config.toml
n_layer = 14
activation = "swiglu"
vocab_size = 46242
norm = "rmsnorm"
positions = "rope"
init_std_o = 0.0
dataset = "wikipedia_en"
Below are experts of layer 9 (counted from 0) of a mixture-of-experts language model. Rows are named router (the router's row for the expert), gate (a neuron's input weights, with its number), up (a neuron's input weights, with its number) and show model dimensions 0-127. Each number is 128 + 32 x the weight over its row's rms, rounded and kept within 0 to 255.
After each expert's rows: a language model's description of what the expert responds to. This comes from a sample of Wikipedia text that the model never trained on.

# expert 24
router [122 108 196 130 168 142 146 185 177 134 188 111 166 156 136 126 129 142 129 102 104 155 198 177  83 148 123 103 185 141 117 160  99 120  56 173 130 101 124 156  93 103 158 140  73 102 152 173  95 112 112 162  96 116 111 145 131 121 169 144 188 153  83 102 140 135 129 142  97 148 112 150 224  97 124 142 107 112 152  91 184 128  65  72 102 137 132 141 131 151 124 112 129 142 118  80 150 117 165 118 152 112 134 105 183 112 113 109 102 158 135 147 132 100  71 143 121 103  94 133 146 142 159  97 123 155 112 141]
gate2 [175 162  79 172 157  94 122 156 168 107  95 123 107 124  93 127 153 107 136  90 148  90 142 146 144 124 129 159  95 145 106 166 211 150  83 101 167 161 167 124  83 119 175 104 122  68 161 104 168 144 169  68 170 141 126 128 173  62 181 205 111 141 133 132 104 104 122 121  80  78 163 100 192  68 117 132 131 108 119 129 173 167 124 115 140 161 203 149 131 102 114 109 157 162 135 137 114 197 148 113 118  48 156 148  79 104 162 112 132 105 112 131 173 108  86 144  41 185 113 137 133 174  77  76 138 124  85 156]
up2 [178 179 141 115 151 133 147 203 116 133 109 123  79 105 157  95 133 100  83  83 115 151 109 126 142 117 126 143 129 180 138 115 204 162  84 162 175 168 168  90 106 128 175  78  73 116 129 154  51 121 146 122 112 194 117 119  85 119 101 128 204 115  93 119 166 153 143 155  62 114 213 161 130  60  88 100 112 172 119 145 156 131 160 103 118 147 103 127 135 101 131 150 114 154 137 102 132 161 152 169 166 111 141 116 125  92 186 151  81 127  92  93 124 127 204 171 124  41  92 105  61 142 151  94 115 154 177 125]
Final pieces of proper names and foreign words, often team or place names in tables, such as Haifa, -rad, -ico, -abad.

# expert 60
router [117  35 123 115 129 119 118 157 132  81 137 100 139 149 108 137 135 133 141 124 137 102 158 157 144 129 141 120 125 104  97 118 112 133 143 170 125  64 159 190  85 132  84 117 149 151 141 171 103 129 108 141  73 128 122 109 122 108  69 100 155 139 129 151 111 170 146  84  73 184 122 140 203 111 139 156 130 165 179 198 162 177 111 154  94 148  53 128 142 149  88 130 157 151  68  76 131 139 103 138 106 132 180  71 174 142  87 147 107 148 155 144 173 168 111 151 179 123 121  93  50 123 123 135 157 155 119 142]
gate0 [ 86 160 112 141 115 172 129 103  94 167 139 163 135  97  84 133 150 134 190  73 154 157 188  76 119 106  29 111 159  99 111 114  84 121  88 112 148 165 192 136 111 155 125 190  58 154 198 126 108 155 123 183 127  98 144 172 135  92 136 135 124 147 130  71 155 170 136 110 122 131 105 160 108 158 138 175 121  90 187 137 155 173 118  88 134 117 179 153 179 162 125 119 160 127 111 126 157 125 136 110 115 121 128 139 178 111 182 140 150 153 131 115 102  45 108 187 156 134  97 185 126 110 147 157 145 107 153  94]
up0 [ 70  48 139 115 119 121 131 130 102  95 151 156  97 151 111 116 160 136 154  96 149 154 178 119 131  87 175 153 120 131 126 131 100 162  64 182 141 140 168 101  22 121  89 112  80 140 130 156 166 114  81 152 137 132 131  73 135 116 111 116 117  85 113 196  92 150 112 165 153 136 129 151 127 143  70 152 125 137  87 103 114 158  80 161 158  83 106 129  89 125 118  89 147 122 102 107  99 137  91  85 139 160  77 110 123 111 113 135 119  84  86 146 163 132 116 148  92  79 117 137  86  77 151 124 133 148 137  93]
Conjunctions and separators joining names in lists, such as and, &, commas after surnames, and line-initial dashes.

# expert 56
router [134 113  95 128 153 111 111 172 151 153 129  40 194 112 102 140  67 140 163 164  70 146 166 137 129 166 124 176 157  83  97 105 145 128 101 148 161 110 148 183  51  99 163 153 155 147 146 199  70 140 129 144 146 104  76 140 118 144  91 133 145 130 142 137  93 136 154  91 107 148 150 139 178  99  67 110 118 184 123 146 158 114 100  89 108 109 105 144 130 117 119 132 191 121 109  93 152 118 153 124 122 158 101 124 190 118 139 154 109 108 115 124  93 159 106 120 110 137 139 163 228 113 107 112 156 152 140 128]
gate0 [103 112 116 149 119  87 143  20 145 165 155  83 148 130 131 135 129 118  94 128 130 145 122 117 174 156 113 169  96 140  71 161  96 143 103  55 153  92 168 121 100 125 166 123 135  96 157 108 142 129 175  71 121  60 137  73  99  92  74 149 137 180 166 179  82 109  81  94  95 124  99 122 114  97  71 139 106 159 134 146 107 125 111 122 110 139 139 114 132 152 122 130 147 131 118  92  69 126 168 190  80 108  90 150  89 149 163 149 165 120 141 148  37 159 107 176  95 126 194 147 128 109 170 121  62 120  85 113]
up0 [149 117  96  81 126  77 147  86 114 164 127  97  93 117 140 189 107 124 179 196 159 171 116 143 123 138 110  85 154 110 111 113 117 216 129 100 148 133 120 105 143 120 103 153  75  81 122 157 123 105 164 179  76 148  86 122 156  28  97 151 156 147 174 134 126 179  63 150 145 162  86 110 120  85 117  94  65 138  70 136 112  75 167 102  86 162 116 162 179 128 154 177 166  61 140  87  86 138  68 133  73 164 132  71 162 116 118 130 210 112 132 164 105 156 121 127  94 167 109 113 115 128  97 101 122 142 168  83]
Prepositions and verbs right after was/is in biographies (is of Nigerian descent, known, joined, studied), plus Early life and Personal life headings.

# expert 49
router [149  82 201 129 179 147 127 131 136 185 100 127 163 125 168 147 151 196 152 150  99 127 131 127 112 190 132 134 100 129 152  96 138 138 100 185 169 126 184 156 110  60 109 131 150 125 192 107 111 141 135  98 147 158  87 133 115 111 137 113 117 182 117 131 115 136 100  74 129 136 108 134 174 110 110 116 198 109 113 143 146 123 137 112  55  93  86 162  80 201 131 120 141 124 125  91 150 112 149 162 106 166 121  70 159 138 141 140 114 179 159  98 152 193 127  91 138  91 125 172 143 116  82 113 172 195 138 107]
gate0 [119 105 144 111 199 157 115 102 130 130 153  77 175  81  66 229 149 163 127 106 158 112 162 119  85  97 189 116  87 112  53 115  97 198 137 124 128 126 173 212  95 132 140 144  93 139 104 153 152 132  87 153 113 183 114  80  76 135  56  88 136  53  65 147 155 226 187  77 189 161 110 183 121 158 120 176 128 105 112 143  84 163 132 131  92  86 143 115 128 180 152 129 144 171 127  97 176 101 123 110 105 138 134 151 164  99 110 141 170 102 106  81 140 126  91 165 115 119 127 128 108 131 118 118 152 150 130 121]
up0 [142 170  79 125  66  89 109 147 123  84  93 166 149 110 224  82 150  95 120 164 105 171 133 123 181 156  64 145 149 122 225 119 142 108 180  93 128 159 127  47 174 125 133 148  73 129 142 151 132 183 119 141 151 115 134 117 166 123 180 115 109 144 144 126 155  43 102 158  70 101 121 136  97 130 129 132  80 114 134 132 116 104 131 114 152 151 110 186 166  47  93 163 107  93 123 154  90 122 122 164 162 127 133 183  70 165 196 136 114 103 129 159 137 151 187  58 132 165 121 124 141  98 110 161 101  22 133 159]
Past-tense main verbs following a subject in narrative prose, such as took, began, found, concentrated, hosted.

# expert 46
router [130 106 179 143 157 132 124 155 164 126 159 111 165 117 131 103 129 160 149 126 118 134 160 159 142 102 144 108 147 112  83 120 138 140 108  93 130 127 142 162 106 108 134 144 208 125  95 115 122 162 150 118 127  87 111 102 148 137 104  81 171 173 148 128  77 131  97 151 110 153 123 151 166 138  80 136 104 137 125 118 160 179  96  99  51 105 126  80 178 150  48 171 130 130  73  67 169 121  89 184  84  81 109 126 213 101  59 129  74 182 166  97 146 172  98  93 114 127  81 167 112  91 130 123 128 159 149 174]
gate2 [120 127 123 101 165 129 126 154 150 120 116 151 121 160 140 127 109 154 132 184  56 130 143 158 127 188 136 117 114  63  77  67 119 142 132 113 137 105 168 107 128 133 172 148 126 104 131 213 129  65 126 109 131 104 113 121  92 112 134  95 166  67  93 165 152 110  74 159 113 167  71 107 112 138  91  87 148 129 143 158 146 111 126 157 119 105  83 155 192 193  41 146 150 150 117  85 136 176 102 144 128 107 123 111 113 123  99  82  96  85 113  69  97 168  91 103  74 134  74 157 142  80  69 161 120 110 158 110]
up2 [130 145 176 144 124 139 105  84 127 115 124 157 140 140 142 184 142 168 145 136 200 135 136 111 127 150 110 152  63 182  80 128  92  94 115 113 125 161  97  90 145  88 101  59 116 105 135 121  86 115 168  96 137 110 142 175 170 123 137 155 120 137 146 191 174  61 122 118 109 124  99 103 136 141 130 117 118 195 141 116  89 126 173 130 112  96 140 105 161 148 164  68 211 102 153 111  84 107 120 138  85 143 117 111 129 126 141 143 119 104 118  95 106 129 157 159  78 144 117 125 190 138 145 140 127  80 137  89]
Possessive pronouns his, her, their, and nouns for works or groups after them, such as film, album, series, band, studio.

# expert 34
router [122  74 133 125 130 152 180 164 157 172  90 157 155 132 129 115 150  84  87 120  89 138 161 160 165 153 130 146 137 111 131 125 139 173 162 192 121 104 193 145  93 115 149 124 141 137  80 188 148 140 120 102 153 147 136 171  88 142 131 100 136 143 140 130  88 106 135 127 128 109 118 154 137 129 117 185 159 177 117 170 107 139 104 155 104 115 117  97 140 152 144 182 134 130 155 106 151 125 120 133 155 122  76  85 194 119  72  89 111 171 107 160 128 126  74 123 116 119 112 112 146 130  87 122 136 161 153 130]
gate0 [131  81 196 136 142 116 122  95 150 111 119 178 119 104 155 106  82 142 149 120  44  78 106  85 149  55 101 177  98  76 143 116 126 169 130 127 149 163 137 105 156 104 138  68 156 116 167 163 118 108 108  44 132 142 132 194 129  93 137 155  87  80 112 104  94 113 162 109 180 147 166 113 146 102  66 141  83 142  99 125 129 139  98  98 138 122 136  84 144 129 113  84 190 106 113  83 123 138 149 138  67 146  85  96 189 120 140  72 176 107 158 121 149 137 156 164 127 179  95 151 112 109 156  73 148 160 104 112]
up0 [ 53 179 145 177 184 156 128 102 114 117 209 105 120  89 140 153  89  86 167 114  95 195 130 159 128 141  56 153  58  81 119  89 113 108  88 164 156 161  99 145 137 165 120 180 172 105 147 109 138 139 171 156 129 150 149  80 166 156 109 172 163 115  92 169  93 107 105 152 175 126 131 189 162 115  90  96 157 148  68 101 145 129  90 146 157 130 113 158 117 104 132 149 134 115 138  73 125 112 135 115 133 141 104  43 136 130 143 170 154 145  49 165  92 132 118 164 139 125 146 140  93  78  78 127 129 112 132  55]
Prepositions like at, under, over, near, along, plus dollar signs and thousands-separated figures in vote or attendance counts.

# expert 27
router [155  64 189 114 141 114 143 112 143 156 124 120 113 121 152  93 151 120 196  94 121 142 167 130 161 175 165  55 128 114  68  65 143  94 125 124  57 131 172 134 131 103 173 197 123 138 146 162 130 155 120 144 135 107  97 118  93 133  86 180 151 155 116 135  87 147 134  81 144 114 144 146 181 143  86 158 130 148 111 119 178 113  95 131  75 134  72 153 122 148  93 170 142 159 127  88 146  89 112 126 136 141 111 100 167 138 136 122 130 161 185 150 140 157  94 125 133 101 126 121 182 147 146 119 151  97 161 112]
gate0 [161 125 153 147 173 124 182 175 160  94 145 119 108  50  72  84 160 139  67 129 164 117 100  98 133 152 119 154 154 118 113 151 113 131 104  72 119 104 149 144  99 151 172 148  91 143 136 143 126 135 151 171 147  87 117 152  84 153 100 106 165 134 175 118 159  97 167 124 147 134 119 195 184 175 135 218 133 129 105 124 143 114 129 192 119 150  74 157 125 114  52 173 135 125 194  97 152 159 123 168  97 120 172 137 190 116 102 108  96 146 137 123  92 114 136  80 177 129 207  92  91  86 162 160 175 117 105 140]
up0 [ 90 146 134 149 163 115 136  89 116 123 174 124 100  94 113 163 106 106 121 150 138 134 174 118 102  54 154 115 166  88 171 174 164 115 136 112 176 109 100 141 174  41 155  76 172 135 109 163 190 145 125 148  90 156  83 150 157 107 154  74  84 172 107 130 170 133 155 105 137 161 113 197 154 114  99 102  87 145 119  95 118 127 166 169 109 133 120 102 111 167 149 141 213 108  92 105 100 181 159 155 169  50 149 100  94 159 148 139 151 105  92 147 129 112 129 111 114 205 132  95  73 148 129  89 161 124  74 124]
Determiners and pronouns after verbs or prepositions in narrative prose, such as turn a profit, pick a fight, gives him, from.

# expert 55
router [116 101 131 110 178 160 179 185 192 171 123 105 158 167 124 118 137 101 137 105  88 188 174 112 144 141 130  91 187 121 111  77 137 135 108 181  89  99 171 170  76 117 113 165 104 136 133 172  99 106  91 126 131 131 157 144 153 119 143 118 179 161 110 155 102 141 145  89 129  96  65 112 172 102 122 128 109 117 136 141 150 135 103 164  87 106  59 152  92 144  81 146 130 157  93  85 154 133  75 125 118 116 144 115 146 162 117 157  84 199 152 144 123 116 142 113 136  93 149 144 178 137 127  97 103 141 151 168]
gate0 [119 131 152 146 113 145 155  75 131 159 141 112 165 124 114 104 159 158 150 112 135  68 184 101 116 157  70 157 114 105 138 102  67 169  52 144 131 109 106  88 123 103 123 180 125  86 166 113  85 158 115  68 114 137 120 177 180 120  98 188 126  56  36 115 123 190 139 192 155  96 184 135 176 159 156 147 120 100  61 106 127 131 121 127 105  94 163 174 100  91 131 132 123 135 166 119 146 181 147 157 133 133 157 120 140 156 160 160  77 136  95 137 118  94 101  86  61 126  66 183 139 147 162 160 135 112 157 199]
up0 [149 134 149 114 106 131  96 156 110 106 161 122 126 162  65 151  80 182 175 163 151 123 136 140  93  89 155 118 166 154 115  89  99 171 135 157 109 158 105 151 140 126 129 182  89 162 106 115 109 134 145 156 166 122 188 177 118 130 185  70 135 110 174  92 109 174 134 122  84 169 163 101 172 145  88  99 157  92 126 159 101 153 179 178 217  53 157  83  56 148 108 152 151  69 143 159 130 142  97  92 130 144 136 103  75 110  96 132 124 153 148  54 128 160 132  68 163 117 125 127 120 196 166 102 102  75 166 122]
Pipe and dash markers opening rows in tables and bulleted lists, plus semicolons between names in lists.